{"num_hidden_layers": 9, "hidden_size": 384, "n_experts": 192, "experts_per_token": 3, "d_expert": 128, "d_shared_expert": 0, "hidden_act": "swiglu", "moe_layers": [2, 3, 4, 5, 6, 7, 8], "router_score": "sigmoid", "normalize_top_k": true, "routed_scale": 1.5, "balance_loss": 0.00648, "balance_bias": false, "init_std_router": 0.0395, "lr_router": 0.00196, "vocab_size": 8192, "norm": "rmsnorm", "norm_eps": 1e-05, "tie_word_embeddings": false, "optimizer": "soap_variant", "learning_rate": 0.00261, "beta1": 0.95, "beta2": 0.98, "max_grad_norm": 2.0, "batch_tokens": [65536, 131072, 262144, 524288], "max_seq_len": 1024, "train_tokens": 987400000, "max_steps": 4672, "dataset": "wikipedia_en"}
Below are experts of layer 4 (counted from 0) of a mixture-of-experts language model. Rows are named router (the router's row for the expert) and show model dimensions 0-95. Each number is 50 + 15 x the weight over its row's rms, rounded and kept within 0 to 99.
After each expert's rows: a language model's description of what the expert responds to; "comes before" lists some tokens at least twice as common just after its tokens as in all text. This comes from a sample of Wikipedia text that the model never trained on. Tokens count by the router's weight.

# expert 59
router:56 60 53 32 30 25 59 52 48 25 66 56 26 53 46 60 40 43 66 37 54 90 81 65 51 20 35 45 45 39 34 87 54 56 41 62 50 35 28 27 64 56 55 41 34 45 02 49 46 54 54 63 56 47 52 39 43 32 34 40 63 51 69 40 38 61 26 53 51 50 82 62 79 66 89 35 42 37 58 54 37 68 41 58 36 34 33 46 75 62 34 52 55 56 48 39
What it handles: Opening parentheses and quotation marks, especially the parenthesis after a person's name before birth dates, and quoted titles.
comes before: "1", "born", "2", "S", "The", "A"

# expert 47
router:81 54 51 58 49 60 50 53 45 34 57 43 71 58 62 47 30 47 58 45 74 82 37 32 53 53 55 70 79 31 56 78 38 38 50 57 55 14 33 54 57 52 40 39 34 38 48 70 45 67 56 64 48 57 46 45 61 41 30 37 76 66 56 52 41 60 17 24 57 46 68 47 69 76 61 42 45 30 65 48 42 49 30 56 16 40 41 51 66 61 50 62 66 70 49 74
What it handles: Spaces after a table pipe or punctuation just before a number in sports and election tables, such as | 7 | or | 3,757.
comes before: "1", "2", "3", "4", "6", "5"

# expert 9
router:43 45 67 39 62 35 50 43 46 45 52 32 53 62 39 46 61 14 63 47 59 91 57 23 24 65 60 60 41 55 52 56 45 42 55 36 58 38 39 14 68 30 48 51 05 37 50 57 51 63 48 55 63 47 18 42 41 62 49 21 59 57 37 31 28 79 52 25 60 44 72 49 53 61 81 44 42 68 51 55 44 51 32 55 56 56 28 44 46 87 51 41 53 57 42 54
What it handles: The digit 1 beginning a number after a space, bracket or dash, as in years 1965, ages U18, dates and times.
comes before: "9", "8", "0", "7", "5", "4"

# expert 16
router:80 30 58 62 65 36 70 40 40 23 68 67 51 44 45 57 35 21 67 41 50 63 32 31 17 51 53 56 59 46 67 58 51 35 42 62 56 43 59 55 65 39 57 47 46 45 66 79 45 69 63 55 51 50 27 45 65 53 66 37 43 65 37 57 57 65 26 66 86 57 56 60 60 55 54 65 42 53 71 40 43 51 58 66 29 80 34 55 58 76 65 55 57 59 72 80
What it handles: Blank spaces and pipe separators between numbers in tables and lists, especially election results with vote counts and percentages.
comes before: " ", "1", "2", " |", "3", "4"

# expert 5
router:50 50 60 61 54 50 63 38 49 42 38 51 34 28 26 39 54 51 54 74 60 51 39 41 30 74 62 64 38 51 64 50 22 46 51 50 47 41 21 70 55 35 69 48 35 38 10 57 43 63 63 62 50 59 37 38 63 60 32 39 63 77 71 58 45 58 21 33 66 35 67 45 93 80 60 74 52 36 61 48 39 68 56 57 26 46 40 30 55 51 37 43 65 50 50 64
What it handles: Past-tense or progressive verb stems in biographies and histories, often after a subject noun, such as began, returned, moved, continued.
comes before: " to", " in", " from", " the", " on", " into"

# expert 26
router:43 45 62 35 62 31 20 53 67 35 69 46 53 36 37 66 35 52 99 50 22 66 33 50 25 57 74 73 49 58 41 53 55 27 80 43 38 52 43 65 51 43 90 50 31 37 40 74 52 69 52 61 72 41 25 47 42 46 50 42 43 67 48 51 22 92 56 41 55 54 48 45 47 54 51 55 22 42 44 48 34 57 47 61 59 58 40 42 41 98 62 32 54 38 36 70
What it handles: Inner and final digits of counts, years and measurements, especially 0, plus spelled-out number words like five, hundred, million.
comes before: "0", ".", "%", " |", ",", "5"

# expert 27
router:40 13 53 58 42 49 60 48 35 36 55 57 49 42 60 70 34 23 60 34 53 64 21 30 29 49 52 62 49 39 49 86 43 27 46 42 40 34 60 46 64 40 63 44 16 41 46 62 35 58 26 66 82 44 30 61 70 57 66 44 39 99 62 65 21 76 53 50 81 52 52 60 46 63 67 47 30 66 53 45 43 71 54 68 48 50 31 51 44 85 48 62 56 74 55 59
What it handles: A bare space token after function words like the, a, one, his, often before numbers or later words: one propeller, his 1928.
comes before: "1", "2", "s", "3", "st", "e"

# expert 32
router:64 12 45 63 68 45 47 53 40 34 35 46 35 45 34 51 45 43 49 40 71 49 31 32 41 63 62 64 76 42 37 58 43 32 41 37 80 63 31 47 61 56 51 51 22 42 44 99 22 70 42 64 45 27 16 39 58 68 72 49 60 73 48 60 54 73 40 39 56 62 60 57 56 81 58 68 57 59 57 53 31 56 36 65 50 54 27 46 53 55 37 58 55 52 56 38
What it handles: Space tokens after pipe or semicolon separators in sports results and statistics tables, just before the next number, e.g. | 25–23.
comes before: "1", "2", " |", "3", "0", "4"

# expert 33
router:43 20 59 55 53 47 47 51 52 34 51 33 54 49 53 54 39 31 50 69 63 75 50 58 21 57 45 54 67 52 48 67 44 33 58 31 66 43 41 36 33 35 42 39 39 39 51 68 42 71 42 70 57 44 31 61 31 52 52 31 62 58 39 31 40 58 59 33 54 26 58 47 77 75 63 39 19 53 46 50 20 88 59 69 61 39 52 71 80 91 74 44 63 53 39 51
What it handles: Digits inside four-digit years after 19 or 20, in dates, career spans and publication lists: 1928, 2004, 1957.
comes before: "8", "6", "9", "1", "7", "5"

# expert 25
router:57 40 62 61 51 40 36 27 30 22 53 41 39 42 23 66 39 42 64 49 72 54 30 42 61 53 52 48 64 30 57 64 46 47 54 15 44 74 70 46 51 26 64 50 36 43 65 62 42 67 71 59 51 62 43 48 23 40 41 36 78 54 39 68 58 52 34 41 82 52 90 31 56 61 61 57 31 29 58 64 20 82 57 99 34 48 38 72 74 53 26 48 69 59 43 39
What it handles: Field labels and heading words in infoboxes and section headers, such as Website, Genre, Spouse, Programming, Personal life, often completing a split label.
comes before: ":", "==", "s", " by", " ==", " information"

# expert 43
router:45 52 96 52 68 61 57 41 47 23 37 54 50 57 40 63 28 02 77 53 38 46 37 57 32 44 52 76 52 37 60 67 50 54 55 70 62 53 45 57 41 28 50 68 52 39 25 62 35 60 55 84 60 55 17 64 43 62 54 32 59 68 47 42 07 67 40 40 48 26 99 66 49 67 61 45 43 47 51 59 47 54 54 68 62 23 46 51 54 63 44 37 60 56 51 68
What it handles: Line-break tokens ending a sentence, list item or heading, right before a paragraph break, new list item or section header.
comes before: "\n", "-", "The", "|", "In", "==="

# expert 15
router:58 51 63 66 66 26 49 37 23 39 33 44 76 34 49 63 38 47 56 28 58 83 47 54 46 76 36 38 61 48 50 57 49 32 41 41 33 65 56 45 60 35 43 53 48 35 50 64 24 62 47 55 71 64 21 26 67 65 43 37 57 63 42 49 53 56 54 43 53 27 64 57 59 44 45 67 35 34 93 55 45 55 71 56 58 39 49 43 63 83 87 56 46 55 46 58
What it handles: Periods, mostly mid-text ones after initials, abbreviations and decimals, such as L.A., v. Sharpe, Bros., 1.93; also some first names like William.
comes before: "\n", "S", " The", "5", " He", " \""

# expert 1
router:71 65 56 34 55 45 26 45 67 38 68 15 58 59 51 54 60 64 61 54 43 64 59 66 16 43 74 65 87 64 56 55 49 59 59 34 26 51 62 31 66 52 47 30 41 42 44 50 27 57 62 59 62 49 40 50 35 33 69 38 84 65 46 69 54 64 18 28 54 57 67 51 52 51 63 45 40 75 28 66 36 85 49 60 56 57 40 30 59 61 39 36 77 85 49 60
What it handles: Plural endings and plural or distributive words such as both, between, each, them, are, especially in household statistics like "made up of individuals".
comes before: " of", " were", ",", ".", ":", " in"

# expert 42
router:51 34 47 53 80 65 48 42 55 30 34 78 61 60 22 58 47 50 61 49 50 82 54 30 45 62 69 40 97 39 57 50 20 55 38 39 44 18 22 67 66 35 54 75 29 45 39 61 13 50 46 79 62 70 35 53 44 53 45 42 58 44 50 47 27 49 31 39 74 38 61 44 61 30 70 59 00 55 48 69 46 57 73 50 51 60 40 63 80 82 43 40 55 69 54 51
What it handles: Numbers right after an en dash or hyphen in scores, records and year ranges, such as 3–2, 0-5, 6–4.
comes before: " |", "0", ";", "9", ")", "5"

# expert 44
router:59 50 50 53 58 31 66 62 63 27 77 72 35 56 56 65 22 40 83 47 57 84 83 51 61 42 30 48 57 26 60 70 46 57 32 61 45 56 46 22 43 28 53 40 24 49 24 47 31 60 40 48 56 48 21 27 30 47 61 32 66 43 44 54 43 43 15 52 52 58 58 58 74 47 57 28 30 55 55 35 41 59 41 59 69 34 16 53 62 85 31 46 51 83 83 39
What it handles: Opening parentheses before unit conversions, alternate names or years, e.g. 564 ft (172 m), Opole (Oppeln), plus superscript brackets.
comes before: "1", "2", "N", "S", "age", "3"

# expert 24
router:53 43 61 55 29 49 33 22 31 09 40 65 38 36 34 57 72 30 68 83 36 47 46 46 32 26 55 57 66 59 56 53 55 48 41 56 42 50 56 45 60 28 79 46 45 42 37 46 47 54 50 48 65 49 61 72 76 48 60 38 58 56 60 52 41 57 45 31 50 56 65 44 87 73 59 61 30 56 64 64 24 70 59 99 46 54 51 69 75 47 45 30 54 57 56 69
What it handles: Past participles after was, is or were in biographies, such as used, played, served, based, located, held, built.
comes before: " in", " by", " as", " on", " to", " the"

# expert 20
router:57 39 58 49 53 53 92 30 28 30 71 62 52 50 55 60 25 50 62 58 32 78 46 27 37 40 69 54 61 46 63 51 29 22 68 47 44 46 61 44 25 05 52 56 41 30 64 46 11 61 51 61 40 71 26 28 63 50 38 38 51 54 55 43 37 63 39 31 65 41 66 55 79 61 69 70 24 66 31 35 42 46 51 57 40 70 26 39 58 74 50 48 74 73 58 64
What it handles: The word piece ri inside words like warrior, territorial, Spurrier, plus spaces and line breaks before numbers in tables and lists.
comes before: "|", "1", "4", "son", "3", "toria"

# expert 8
router:74 50 72 45 53 48 41 61 45 38 62 48 26 49 74 43 27 48 59 43 71 61 62 66 54 53 48 59 62 49 46 31 43 61 75 72 90 59 55 43 42 30 31 35 47 47 48 89 33 65 44 81 58 46 36 51 38 66 44 32 44 56 32 53 35 59 55 58 49 50 60 49 52 60 56 35 41 75 13 38 31 49 25 59 23 59 27 18 64 91 40 48 69 72 78 59
What it handles: Word-final pieces of Japanese, Slavic, Italian and Spanish names, such as -ko, -owski, -enko, -ski, -moto, -zi.
comes before: " |", ",", " (", "%", "i", "z"

# expert 13
router:64 38 61 20 54 58 74 49 69 28 47 62 71 49 55 69 56 43 53 71 38 61 51 47 61 76 44 63 72 27 31 54 50 36 79 64 66 46 37 39 48 24 40 31 57 46 33 55 39 83 39 63 69 58 11 43 65 26 71 39 76 68 27 41 37 77 39 45 61 36 60 44 51 52 58 48 40 57 62 42 46 64 39 58 48 32 36 42 69 84 80 79 62 47 41 72
What it handles: Pipe separators between cells of Markdown tables, especially header rows (Season | Level | Division), plus semicolons in flattened chart or standings headers.
comes before: " ", "\n", " Title", " Votes", " Candidate", " Team"

# expert 45
router:53 35 47 69 56 51 49 47 45 43 49 39 42 43 39 56 36 32 62 51 60 79 55 25 45 73 48 77 72 42 44 63 37 47 57 25 54 60 52 57 42 11 35 38 28 39 37 59 23 55 66 47 44 40 35 22 52 69 30 35 77 56 34 66 23 68 61 47 49 75 46 59 61 51 73 37 40 40 63 47 41 42 46 62 61 65 24 58 52 56 43 46 56 70 37 67
What it handles: Mid-word pieces en, len, Gen and Sen (Skien, Waffen), plus spaces and digits in census, population and election-result tables.
comes before: "1", "2", "3", "4", "5", "0"

# expert 58
router:78 40 52 66 46 50 58 30 38 21 47 71 80 36 26 68 35 16 56 44 72 51 63 32 53 55 47 55 64 64 33 54 52 39 46 17 63 68 55 40 46 53 76 60 45 35 44 59 45 66 46 61 54 37 45 52 46 71 34 32 42 47 61 61 62 47 25 54 45 23 51 43 93 42 60 30 37 38 55 51 25 69 63 62 60 59 45 28 91 76 66 46 69 55 69 51
What it handles: The last digit of four-digit years in birth dates, tables and ranges, such as 199-5, 200-2, plus century and ago.
comes before: "–", " |", ")", ",", ".", "),"

# expert 7
router:53 54 67 48 45 24 66 49 76 34 57 40 42 48 39 47 41 23 56 41 60 65 58 24 41 79 49 56 46 55 39 57 53 46 61 43 40 30 46 47 44 29 36 65 35 44 17 58 40 71 45 61 56 33 22 35 58 63 54 44 67 55 32 46 36 86 44 50 67 59 60 75 53 51 58 45 37 59 44 54 42 57 47 52 29 37 28 33 58 60 37 43 68 66 61 77
What it handles: The fragment pi inside words (happiness, Lepidoptera), other mid-word pieces like syn, vent, and spaces or digits in sports results tables.
comes before: "2", "1", "3", "4", "==", "5"

# expert 36
router:30 61 85 60 39 28 75 39 35 38 52 47 66 68 39 60 40 36 53 60 71 49 67 23 51 46 61 69 71 21 49 73 56 61 52 62 32 65 56 59 50 56 42 44 60 28 71 60 42 57 13 64 49 44 18 74 20 75 50 35 50 50 52 55 34 43 36 55 88 47 60 61 61 59 64 49 63 54 37 43 39 85 42 65 24 60 40 51 52 66 61 32 56 57 37 42
What it handles: Heading markers ==, ===, table separators |---|, line breaks, and word pieces ig, im, ug inside names like Aboriginal, Lienig.
comes before: "\n", "-", "---|---|---|---|", ":", "N", "born"